config.yaml
n_layer: 12
d_model: 640
n_experts: 32
experts_per_token: 2
d_expert: 256
d_shared_expert: 0
activation: "squared_relu"
moe_layers: [0, 1, 2, 3, 4, 5, 6, 7, 8, 9, 10, 11]
router_score: "sigmoid"
normalize_top_k: true
routed_scale: 1.5
balance_loss: 0.00255
balance_bias: false
router_bias: true
n_groups: 8
groups_per_token: 2
init_std_router: 0.0071
lr_router: 0.000807
n_head: 5
n_kv_head: 1
head_dim: 128
vocab_size: 16384
norm: "rmsnorm"
norm_place: "pre"
norm_eps: 1e-06
positions: "rope"
rope_base: 10000.0
rope_fraction: 1.0
qk_norm: true
attn_scale: 0.14
tie_embeddings: false
parallel_block: false
extras: ["capped logits"]
init: "normal"
init_std_qkv: 0.0322
init_std_o: 0.0
init_std_up: 0.0322
init_std_down: 0.0
optimizer: "adam_variant"
lr: 0.000475
beta1: 0.9
weight_decay: 0.49
lr_head: 0.00418
warmup_steps: 226
schedule: "cos"
final_lr_fraction: 0.0
batch_tokens: [65536, 131072, 196608]
seq_len: 1024
doc_mask: true
train_tokens: 1242000000
steps: 9631
dataset: "wikipedia_en"
Below are experts of layer 9 (counted from 0) of a mixture-of-experts language model. Rows are named down (a neuron's output weights, with its number) and show model dimensions 512-639. Each number is 500 + 40 x the weight over its row's rms, rounded and kept within 0 to 999. Numbers have three digits each.
Before each expert's rows: a language model's description of what the expert responds to. This comes from a sample of Wikipedia text that the model never trained on.

# expert 14
It responds to: Structural tokens in lists and infoboxes: headings, coordinate digits, birth-date punctuation, dashes, line breaks, and Japanese or Devanagari bytes.
down0:503434539584411517422489526503449513453414453418491497467510509471524516485509524542560481495581469486527488501416517551473488518527410514456479554491457454537474549565486483502479477527562517503557469505520509496482467547508526471516496525492562487534496474451489510560398522541491513496471484509469534474556459540478511510488461484501448443427486480486541517496472486411530552460527

# expert 10
It responds to: Single digits that begin decimal numbers, times or list items in sports results and statistics tables, such as 4.91 m and 3:53.
down0:554566522503506482554540581505541497518486470476495441534419475557532418522477498462506519463542467451424514458467432536520452514426455482491513584507489543470490428490492541475587442457538500510503519542469474492473488469475481443530537506479521494534473524490411436450532529434572514493412538509516467488502531450521508464460529469516533504510414432514453550478481573510572469548502

# expert 31
It responds to: Pipe and semicolon separators between numbers in data tables, plus signs like −, +, £, €, in standings, election and sports statistics.
down0:491516465563469483441472512428462435578549531494456478516564560466510501567618559514542551522545585513533524463530543507512486508524558418468512458481487480459606509433435551496427550482507538544480445446493520506529557366448482541484435451507524478609562558497514453532501562552472458487521483510467498448513532488498487511508545449536480643509457552527498477509438529441561485627534

# expert 4
It responds to: The first three digits of a four-digit year, such as 201, 199, 195, in birth dates, date ranges and table cells.
down0:522447464475468484560483466525527492553486516522496541506558485486530487566474486484580508617501488469567482558537511561480492552493494515488506537537493535566485520486514499494555469537531577518466555484578466517449541579497468433470460545500476517415496429434497574540532515474491487482525436478484488469427498538539444474394495535534508502515528459476460558472480499488528495593527

# expert 5
It responds to: Common nouns and plural or -ation suffixes ending a noun phrase, usually before of, and, in, such as costs, people, development.
down0:434540494514516493504476501473503523493573543469530508434526474558468470407489458537578489506569508497530553501527430543526478547509500530605553565543476503496534407476489474472523557491533511488421482456541482495476471437509533493509467523402446494465550452518511520484508504544546528621487476558479454476493472555483469440554479553525463503483571557586488497497423559452450477519510

# expert 8
It responds to: The verbs was, is, were, been in biographies, especially "was born", plus first pieces of given names in rosters, like Brad, Ag.
down0:502472521487525484526537462450452545421481561490464485559443526487492431409496486534467487438567515540475486443492424496522480465476445512533522521471447548475496527516527588448534532514546514513568558512563584511500527468494427525481483511514478506450511522503494545430490496499543508445503425495508528513480433455544443469550496439468511503462546420594512466511531494477559437533523

# expert 1
It responds to: Function words introducing a role or identity, mainly "as", plus "became", "called", "considered", "It", and table pipes and heading markers.
down0:491434441465551488530480486483451459510511486547496519580439552464521492547474461529578493508468542445515474436527472513480516541553497551537453488511524468470444539478506408545516538542449530485567441552482504469448499443530513549518513540510432524522499560494504528496521445486564466540533479517491538438528421541526507458535452477484510520524503494478448477502528550451550448469541

# expert 22
It responds to: Last word piece of a multi-word proper name, and place nouns like Street, Avenue, River, Museum, Lake that end names.
down0:518593394513496460501505514498430470519446460544489467520540532453432369469487439472542482435467586476483482491501583516408488460524543504512527440536570568507471513559508507516457384509497438479500488487551471518466486449520505513461444468450448480575471478503419476473537503461499461527508489494510487514466471493427455535420485506502507499560535534491512514487466444469492406517488

# expert 28
It responds to: Dashes, colons and pipes that begin list items or separate fields, in taxonomy infoboxes (Species, Genus), bibliographies and "See also" lists.
down0:456510594506426478423479496457461500516528542511506528531525489522506473519559479537359513502513490486496398530461475565550501502423482530567488454433453470499505479482506464481500498511485528544472499514454502468549554529453524442509499502526524493519552459484566510477541548513600464424554478522528485476549571508527485495528483476496489482546489522508445561568476510516449500422503

# expert 9
It responds to: Single capital letters and short uppercase fragments beginning acronyms, gene names, taxon or proper names, like PCR, TRAF6, St., G.
down0:541517476536474522602521513532490482559508469469464522540442496538433453493529541513495543514489466520495501412494474483544534466492475546514452486477468499567539548527426478467559556571503541537526414493513505511510435514402642527488554505495435446540571582525527475547439447560483574571511501524477495588497457552523535513458489544549501497391559568534501562523530478542543491394455

# expert 30
It responds to: Final nouns of names or headings before a comma, period or ==, like County, College, season, Results, footballer, Playoffs.
down0:499491536485459523504516527508524511480442517385504488536530412494486493500566485473530449478558513476489531448510476495488448485493530470467499468474450444475445454520562452509502527475478506393398536533492466506479592548464426512490523527589559570525492562497498439487520499540490500505527526446540545549525475435475493532565519502461547432505469471430484437482447483494485498517537

# expert 12
It responds to: Table pipes, list dashes, blank lines and heading equals signs in sports tables, election results and structured lists.
down0:432472438507473479539520506480553494509506480467537564533463453455549487514510485530449452486514549482488471529448497505466552431480531524516552436517469469580555470500473492527593439495442523473450469472596463504530446495470443488481502488505466529490472464484464571548401472503487495427595528488482458511490534438444500563432544500465477483471498499482479499527408527509539509535499

# expert 21
It responds to: Prepositions and colons introducing places, schools or dates in career narratives and infoboxes: during, in, at, After, Education:.
down0:512531424569594469471544500426549403550627492488485499433479511516474534521550516514457478520498443480571483558534465486515485562446514522500493550457507495546522532563486417542425459466474513482497459536488456486506539551546477544504459494504524514495470461521485507482490604511495535479562452514476475567530473507480524500465408515478550508466541543465526539502492478551524469475472

# expert 29
It responds to: Inner letter pieces of non-English proper names and surnames, such as Buhari, Aguilera, Modena, Mendez, and Slavic endings like ik, č.
down0:495505592516436431493503510560466513464490514437505490440551550510497466476525478476506494499497530512479527542480502493491572507501546435518472500516474543449413452525492509443503526530480505345513502544547508500473418491541530457481499485499513549549505487514493539495503475463576502543507512538379447516511550488485487517541530451546464475462501488483478510485565479502491540574521

# expert 17
It responds to: Articles, possessives, and quantifiers such as the, this, several, plus adjectives that open a noun phrase, like educated, great.
down0:526510479525574505530482482490515491494487560453496492554527511579493481543530566451437556370495498442575532543442584448508468512473499510533433530481495509505536505476590488453439556491507491435498503485508479458464498469412534464526575520493510565572480519518462524516492464542607493560455492522567502470480489485437462485520486506499507509450448452459522432473499556504474501466476

# expert 0
It responds to: Country, state and city names such as Ohio, Austria, Canada, plus single digits ending years and numbers, often before commas or periods.
down0:476510483497487609504509524418467501547491502511498521500542505449491474488525476528514526472527498520536611526537464436494527489501491469526483428476494542471553530508594532487511531511490566505506440432524462541553481503500483491547520456538507517421593469486460560511544483450517528419468530492549519534504507544470519510455552608481537486499577503519505482480527521437452488487479

# expert 27
It responds to: Line breaks ending markdown table rows, month names opening date cells, and odd mid-word fragments of rare names like Pent, Atl.
down0:589463465507472485518481483479528465502516542435492541438479509545452573491510541467432540508528540497493482470509425464487446438553586463553455449517518394483456573431539463418498504471532455453472497497433526488498542456449423492524507489513520569514491485492493495425528541409484541396559518488419475521511566450517491505504436514446567550505517432475528510468469464548516503532531

# expert 15
It responds to: Function words to, of, for, with, by and modals or auxiliaries have, be, could, must linking verbs to their complements.
down0:503564526451535537441489459405516545474538517539524473519485486497495508479514560544537475549501522468585469528517506503513447575481492500482522512444549499427524472548470576480536470441590516494529447469467542488542480471508579484514568495456523522492502540494460507428498525469529424478526478517458472521531550538511515496520512550492578530445442481476519543502472499565529540533486

# expert 7
It responds to: Compass words and placement words in geographic descriptions, such as north, southwest, located, near, plus street addresses in register tables.
down0:547505449570551447500561554444453485491488398569477503509547464471480475440513438451497544573534451545507522514506576485499542530512607469476525494493468486499476532474554506512535559495471472504479499470515529540446512556399526538556490531450545509466413448500510492538448502561550547465564439492455472513465428496479491459539582491486486556506436529567491507512516463492473469479532

# expert 20
It responds to: Decimal points, commas, and symbols inside numbers and results tables, such as times 1:13.47, percentages, and units like cm.
down0:510554510500477544535473531516443522474533537553547592518505508522444501442477483521548495486466505471474507470474486489557448513448479487464432539511520496463456406523503513527562504458546428429533579472490508456547540468553560449514552437534465522503468533557538450482606567535536518543487506452462508521517509488475504541447505493442533484552515455424407492533488523480465457542501

# expert 19
It responds to: Opening fragments of longer English words split into pieces, such as struc, expl, dis, des(sert), usually after an article or quote mark.
down0:489535557477522565476449590393455473519549571490474444570460398489487525516530507511493595459511454550597474599509509534439452527529521493568480469528519557462516483479509486565539503533474499519469470494566541464503455508524454512538483434512527477535487476493471484474530430453538518500478412489492473503469579528541443520504515513497512491436504511515479485503497602425463437472506